python train.py --hidden_size=128 --n_experts=128 --experts_per_token=3 --d_expert=64 --balance_bias=false --router_logit_norm=1.0 --norm="rmsnorm" --norm_eps=1e-05 --tie_word_embeddings=false --optimizer="muon_variant" --learning_rate=0.00761 --batch_tokens=[32768, 65536] --max_seq_len=1024 --dataset="wikipedia_en"
Below are experts of layer 11 (counted from 0) of a mixture-of-experts language model. Rows are named router (the router's row for the expert), gate (a neuron's input weights, with its number), up (a neuron's input weights, with its number), down (a neuron's output weights, with its number) and show model dimensions 0-127. Each number is 128 + 24 x the weight over its row's rms, rounded and kept within 0 to 255.
After each expert's rows: a language model's description of what the expert responds to; "mostly gets" lists some tokens that are sent to it at least half of the time. This comes from a sample of Wikipedia text that the model never trained on.

# expert 45
router [114 135 181 122 154 141 144  86 111 116 123 125 161 114  97 184 114 113 109 148 126 116 121 130 134 117  94  69 154 118 174 145  81 114 183 110 143 145 122 100 110 129 114 111  93 165 129 131 166 130 110 114  88 140  97  96 149 130 131 120 100 189 114 122 148 147 117 148 175 168 136  86 113 148 126 117 127 125 106 179 100 135 138 142 143 168 108 139 105 116 133 135 126 158 172  88 145 144 119 139  98 133 114 137 123 129 133 132  95 110 102 169 111 102 123  99 134  98  99 132 139 109 108 119 132 123 121  97]
gate0 [100 143 141 148 156 137 121 191 132  75 134 152 126 121 111  99  91 137 193 149  95 140 125 105 100 117 110 152  87 139 125 114 129 148 153 117 127 117 149 121  90 140 172 123 157 162 174 157 141 125 151  90 132 157 105  97 130 105 132 149 118 104 127 124 149 134 141 149 109  90 145 134 108 144 157 110 125 127 112  84 139 186 140 103  87 125  85 172 112 141  93 142 111  89 100 107 129 142 111 139  88 111 120 132  98 131 125 116 101 122 143 126 126 101 128 122 158  92 118 117 120 156 163  98 146 109 153 107]
up0 [126 136  88 128 189 137 145 131  96 140 117  94 113 117 119 108 114 155 150 153 116 101 109 121 114 189 103 121 161 157 121 120 105 143 121 109 165 136 153 135 136 110 112 126 103 106 152 105  92 114 120 110 126 135  97  88 137 169 159 111 126 139  92 133 125 155 132 159 145  99 112 134 119 125 140 133 138 120 153 158 141 134 132  88  82 134 128 119 145 136  83 120 159 122 120  82 141 121 125 123 100  83 156 177 101 153 130 117 137  91 189 135 136  83 163 126 133 108  97 204 108 115 117 137 138 108 120 131]
down0 [127 135 123 138 119 127 170 179 126 144 136 151 159 100 119 154  77 123 123  66 146 139 172 101 151 149 166 129  66 119 146 161 113 148 150 121 136 136 148 132 152 128  98 116 129 118 120 120 104 106 113 115 144 163 133 103 146 151 107 129 192 117 156 137 131 153 162 109 153 140 100 151 129 130 138 127 119 138 170 101 104 102 129 153 141 158 117 161  95 175 121  91 126 118 152  95 110 163 148 161 154 143 134 102 121 123 139 133 137 137 117 134 116 184 188 128 131 139 122 167 112  86 137 130 139 106 146 144]
Plural noun endings. Plural suffixes and plural nouns at a phrase's end, especially time spans like three months, ten years, days later.
mostly gets: " people", " would", " years", " him", " can", "ities"

# expert 13
router [170 171 154 161 168 140 162 139 133 145 131 169 111 133 125 103  98 153 115 124 137 131 160 125 142 124 117 135 110 152 149 143 138 104 147 139 112 118 137 116 105 123 176 108 173 168 130 137 100 137 182 172  87 139 150 126 104 131 146 109 152 160 132 142 103  99 109 112 158 106 123 132 141 156 131  59 112 139 148 140 123 154 144 121 135 187 125 127 116 106 138 119 163 123 186 101 179 139 150 159 148 120 142 146  99 126 122  99  98 163  91 113 128 112 101 154 113 127 117 148 115  83 127 137  98 113 103 117]
gate0 [116 166 149 160  88 126 168 156 149 108  84 121 109  96 129 130  94 111 140 116 133 144 117 161  91 157 126 138 143 121 100 111 120 103 165 136 115 122 119 141 158 145 135 126 158  86 147 126 180 121  94 134 105 109 107 120 134 142  85 159 171 141 144 111  86 132 171 114 127 163 149 114  87 112 138 132 127 134  99 146 123 154 144 113 141 174 111 122 113 123 137 175 113 111 136 136  92 119  92 170 116  98 156 112 135 156 108 138 153 133 111 143 138 111  72 157 125 151 136 145  93 134 135  86 138  72 152 153]
up0 [152 137  92 123 123 117 118 152 118 114 104 113 159 131 135 160 140 124 118 134 145 116 103  81 122 125 159 124 144 110 180 137 184 147 150 135 167  88 110 141 151  97 125 148  87 123 134 150 116 178 141 127 130 134  92 123  98 121 188 136  74  64 126 136 164 134  77 135 127  85 123 160 151 111 195 154 136 132 118 107 116 119 150 175 120 142 127 131 135 101 144 112 179 134 137 113 122 117 103 110 175 110 137 101 116  76 133 146 114 151 137 127 113 129 121 131 121 125 131 114 153 130 139 151 140 108 144 125]
down0 [171 101 132 153 174 144 177 122 157 158 143 130 130  86 162 123 117 133 150 125 105 130 149 139 124 148 145  90 125 140  98 160 149 149 167 140 136 107 143 158 101 134 113 118 119 125 163 153 155 115 171 111 179 123 164 144 129 142 135 117 124 108  98 145 114 136 118 123 100 156 101 154 133 117 133 131 133 120 137 118 121 165 166 141 134 125 156 157 166 170  88 117 133 115 147 168 153 124 143 159 128  77 144 150 169  91 151  84 114  93  89 155 135 148 153 136 155 101 107 113 136  99 104 157  89 103 111 151]
Comparatives and copulas. Degree words and auxiliaries in descriptive prose: more, most, such, very after is/was/has, and suffixes -ly, -ical, -ed closing words.
mostly gets: " more", " This", " most", " such", " has", " and"

# expert 48
router [122 111 100 131 129 101 144  87  92 145 141 120 176 133  99 149 153  92 126 167 114 104 137  93 146  98 107 112 128 164 128 149 125  79 135 130 122 162 130 104 116 142  67  96 114 128 127 128 172 132 140 132 115 126 104  78 162 150 105 116 115 164  91  97 135 129 149 156 151 118 149  79 127 100 119 162  91 110 136 165 102 120 138 143 121 136 123 140 134 130 130 163  84  92 119 134 151  97 173  93  97 109 143 143 166 164 153 128 115  94 142 157 117 116 150  79 118 121 106 103 128 133 115 147 127 142 152 106]
gate0 [ 94 138 112 122 105  95 181 118 119 102 117 120 129 115 151 106 143 126 160  88 151  97 125 152 165 143 112 128  75 173 117 111 123 117 126 144 142 130 148 103  99  93  96  77 101 123 123 127 103 108 139 123 115  97 168  81 129 140 104 142 152 103 155  91 111  82 105  90 120 178  84 138 142 106 130 154  72 126 136 145 154 117 103 157 113 150  99 120 120 131 138 143 110 157 147 137 147 138 119 134 145  97 106 177 101 153 138 133 120  82 139 100 135 152 142 129 132  96  96 148 109 129 116  94 139  97 137 124]
up0 [103 119 107 112  90  81 146 151 132 121 196  98 145 119 118 132 132 105 168  99  99 135  87 106 160 134 158 157  97 136 116 129 106 142 106 139 125  97  89 126 121 142 127 126 134 149  86 135 117  90 166 110 120  94 133 106 104 131  96 122 166 102 123 131 145 120 112  87 142 150 119 145 104 107 115 153 105 121 151 143 129 113 120 164 133 161 158 117 134  95 117  81  62 104 161 143  91 129 130 133 129 121 143 174  61 124 143 113  98 107  99 138 129 158 130 124 122 147 144 146 145 110  85 134  92 126 136 126]
down0 [119 125 127 142 152 108  99 131 136 173  86 128 123 128 156 131 135 178 160 102 132 151 111  87 110 122 149 142  88 100 140 145 115  87 139 106 121 104 143 107  92 128 131 110 113 165 152  92 164 141 166 118 116 122 151 108 149 101 116 122 129 173  80 151 125 104 120 158 171 147 105 103 133 159 100 144 178 135 136 107 124 132 106 151 151 127 148 102 160 115  91 103 173  97 121 111 114 112  91 112 117 171 105 109 147 124 153 115 110 133 104 136 107 120 143 121 106 111 166 100 129 142 151 102 158 192 127  96]
Plural noun endings. Plural suffixes -s, -es, -ions, -ities ending nouns, as in households, Asterids, catalogs, plus the slash in coordinates.
mostly gets: "ities", " people", "ions", "ents", "ations", "als"

# expert 38
router [114 106 144 131 132 136 152 109 140 123 117 147  74 131 106 147 151 110 157 111 151 134 141  91 169 126 108 154 186 113 110 165 152 137 104 141 155 120 168 120  99 128 130 159 161 164  75 112 135 108 132 171 122  98 104  94 118 161 124 151 149 128 148 135 120  93 147 119 170 146 157 141 152 162 127 108 158 111 103 125 142 186  88 138 165 122 142 129 108  93 137 135  96 125 178 114  82 147 141 151 128 147 145  99 170 119 137 122 133 120 113 112 108  96 138 121  94 114 146 115 134  90 121 133  77 132 102 126]
gate0 [125  87  79 100 156 123 140 129 155 130 121  95  99 179 131 116 106 142 111 105 139 135 138 113 143  82 121 146  98 141 104 120 128 119 132 134 136 148 124 136 105 128 122 165 116 146 115 114 129 132  93 169 105 170 132 121  82 115 162 163 119 141 184 123 102 144 111 121 113 131 148 157 154 153 146 186 101 132 104  78 129 146 136 109 143 121 102 145  86 135 162  91 121 108 126 112 115 115  93  93 137  74 167 168 132 139 100 122 140 124 149 147 108 159 104 131  96  86 118 134 116 106  97 135 106  96 167 150]
up0 [179 111  93  83 147 158 135 134 109 118 160 109 107 143 112  89 119 114 132 137  98 162  92 133 145 122 121 134 147 118 138 133 169 151 147 143 163  86 118 150  97 167 130 119 162 151 136  92  97 177  82 159 100 146 139  82 121 121  86 143 148 132 187 170 112 117 115 106 159  82 148 139 127 132 130 163 121 112 120 109 139 119 140 132 122 122 154 148 113 124 135 131 138 114 127  96 122 121 134 136 176  81  91 122 182 158  97 141 136 162 126 115 151 134 136 122 140 166 135 139 134 162 132 158 121 149 146 139]
down0 [116 147 120 143 131 154 124 104 115 162 129 136 164  95 141  84 115 174  97 135 136 113  66  97 138 123 122 125 111 153 131 140 107 151 181 123 171  86 161 132 173 132 120 149 129 119 140 110 129 134 123 144 115 137 115 140 120 111 132 120 148 123 136 121 135 108 164 161 149  93 139 179 154 146 147 152 155 198 139 156 163  95  99 134 168 119 127 152 115 125 139 151 148 167 115 137 105 147 121 132 152 147 101 141 127  81 118 110 105 138 127 129 124 111 153 142  97 140 156 141  77 121 123  99 149 115 116  55]
Sports competition words. Sports terms and ordinals in results and season text, e.g. f|ootball, League, second, knock|out, World C|up.
mostly gets: "ootball", "ball", " second", " League", "ampions", "ird"

# expert 50
router [131 123 161 145 169 132  93 110 114 152 140 159 113 142 154  95 111  78 133 141 112 153 135 163 131 172 129 142 132 136 162 129 109 149  89 109 137  89 110 127 154  77 161 134 137 148 116 108  82  97 147 141 128 113 129 105 126 150 125 136 125 130 160  83 135 129 120  95 195 113 160 144 108 175 112 106 110 111 158 103 144 133 141 114 120 124 128 128 119  85 132 150 143 101 204 136 130 139 146 141 136 113 123 109 122 118 148 139 147 152 117 119 155 147 103 152  85 108 150 126 158  87 185 172 115 120 137 126]
gate2 [205 136  97 157 115 120 118 121 100 151 126 140 127  98 122 139 100 114 138 132 127 142 148  99 163 130 157 159 143 108 123 135 146 101 109 116  93 114 117 124 101 123 120 148 143  90 133 142 107  85 141 180 143  82 165 139 133 133  88 150 134 162 132 119 110 151 133 135 140 155  90 135 108 100  95 145 162 106 119 117 127 133 118 174 153  99 143  94 150  96  94 139 147 121 108 135 140 179 120 129  87 125 135 114 121  83 165 109  92  93 107 108 113 162 138  74 146 125 108 152 126  85 136 121 114 126 171 128]
up2 [ 97 153  91 163 101 138  62 172 103 135 142 102 126 167 128 118 145 164 159  92 131 120 113 123 145 131 118 100 143 101 119 114 105 184 141 153 141 140 120 135 148 148 132 154 102 139 153 118 118 134 120 103 160 152 117 131  82 147 133  95 157 187 107  91 152 115 118 146 144 106 117 119  86 122 139 119 138  77 107 139 121  98 135 142  75 126 117 129 166 102 123 140 140 118 101 160 136 137  94 109 152 135 133 157 164 131 130 171 129 136 126 113 126 103 138 102 143 160 163 169 133 136  97 103 108 170 114 154]
down2 [127 141 139 131 128 159 132 111 122 127 140 120 128 143 136 110 114 155 151 134 123 104  77 144 144 121  89 120 118 153 121 134 136 127 101 109 146 124 103 159 129  98 106 107 149  92 165 115  79 145 139  77  94 140 122 198 160 114 104 141 143 159 139 123 135 169 164 116 174 128 134 144  99 146 130 143 130 156 134 104 140 157 176 113  99 125 125 129 128 115  95 111 163 161 139 112  63 163  89  76 148 130 136 146 127 130 131 117 156 125 120 156 156 150 147 121 123 116 139 138 103 112  79 102  79 116  76 120]
Descriptive word completions. Function words and word endings in descriptive text such as plant or animal descriptions, e.g. gold|en, yell|ow, bl|ack, two.
mostly gets: " two", " new", " three", " other", " some", "iginal"

# expert 60
router [112 135 121 179 118 176 161  83  98 176 173 175  74 156 124 112 120 120 148 161 195 159 156 100 131 133 102 158 134 150 125 119 115 125 123 103 132  98 173 114 152 110 142 150 127 114 119 150 107  97 156 150 115 154 104 122  88 141 152 108 156 181 156 143 122 133 112 123 162 126 122 130 145 143 115 131 114 128 142 131 136 162 119 135 132 125 142 159 116  94 135 126 151 103 184 119 134 139 145 141 168 134 100  99  88 125 120 129  99 148  90 111 138 128 118 157  99 100 111 133 160 104 134 146 119 151 118 143]
gate0 [ 85 169 140 174 152 128 157 126 105  75 131 126 127 138 143 155 106 110 133 134 117 153  92 132 129 121 106 159 142 124 101 107 119 142 117 132 129 128 119 165 157 111 149 148 105 103 152 159 111 116 124 189 160 121 106 169  87 120 143  75 135 124 124 147 122 148 132 146 168 112 128 123 102 146 111 136 144 128 105 151 105  82 124 128 171 154 145 133 108 115 136 157 137 133 153 103 111  90 102 109 169 122 110 123 152 138 112 153 115 111  59  95 126 119 158 161 132 111 128 124 131  77 138 181 122 131 158 170]
up0 [116 107 179 167 145 120 157 130 123  75 108 115  88  93 160 161 115 108 153  83 137 126 140 123 140 143 155 113 135 126 140  98 149 148  72 155 140 104 170 171 173 107 100 138 139 158 113 129  79 111 103 135 165 148 121 117 124 142 106 141 116 114 126 104 128 115 113 121  88 104 109  96  96 150 141  97 167 166 119 129 135 134 128 115 159 145 145 165 104 146 129 140 106 107 113 128 167 118 106 138 122 150 138 112 140  86  90 156 140 111 114 135 116  84 179 137 129 130 106  94 149 103 134 130 113 159 100 145]
down0 [116 125 123 149 132 146  86 114 131 115 159 173 127 149 135  51 134 151 151 109 115  90 104  92 122 148 136  93 140 139 181 140 134 124 129  93 133 107 130 122 133 106 151  96 147 173 156 128 118 142 153 114 126 109 145 158 122 159 141 163 129 144 137 106 140 155 125 133 100 123 150 131 169 138 143  45 147 125 117 121  91 143 138 105 135 104 158 151 103 125 164 136 159  99  96 122 151  89 111  91 129 122 148 155 122 152 131 108 125 114 122 124 131 156 154 130 131 126 164 114 176 127 116  93  93  93 119  80]
Determiners and quantifiers. Number words and quantifiers before nouns, such as all, first, two, three, other, new, plus word endings like s-ame, e-ach.
mostly gets: " three", " all", " two", " second", " first", " new"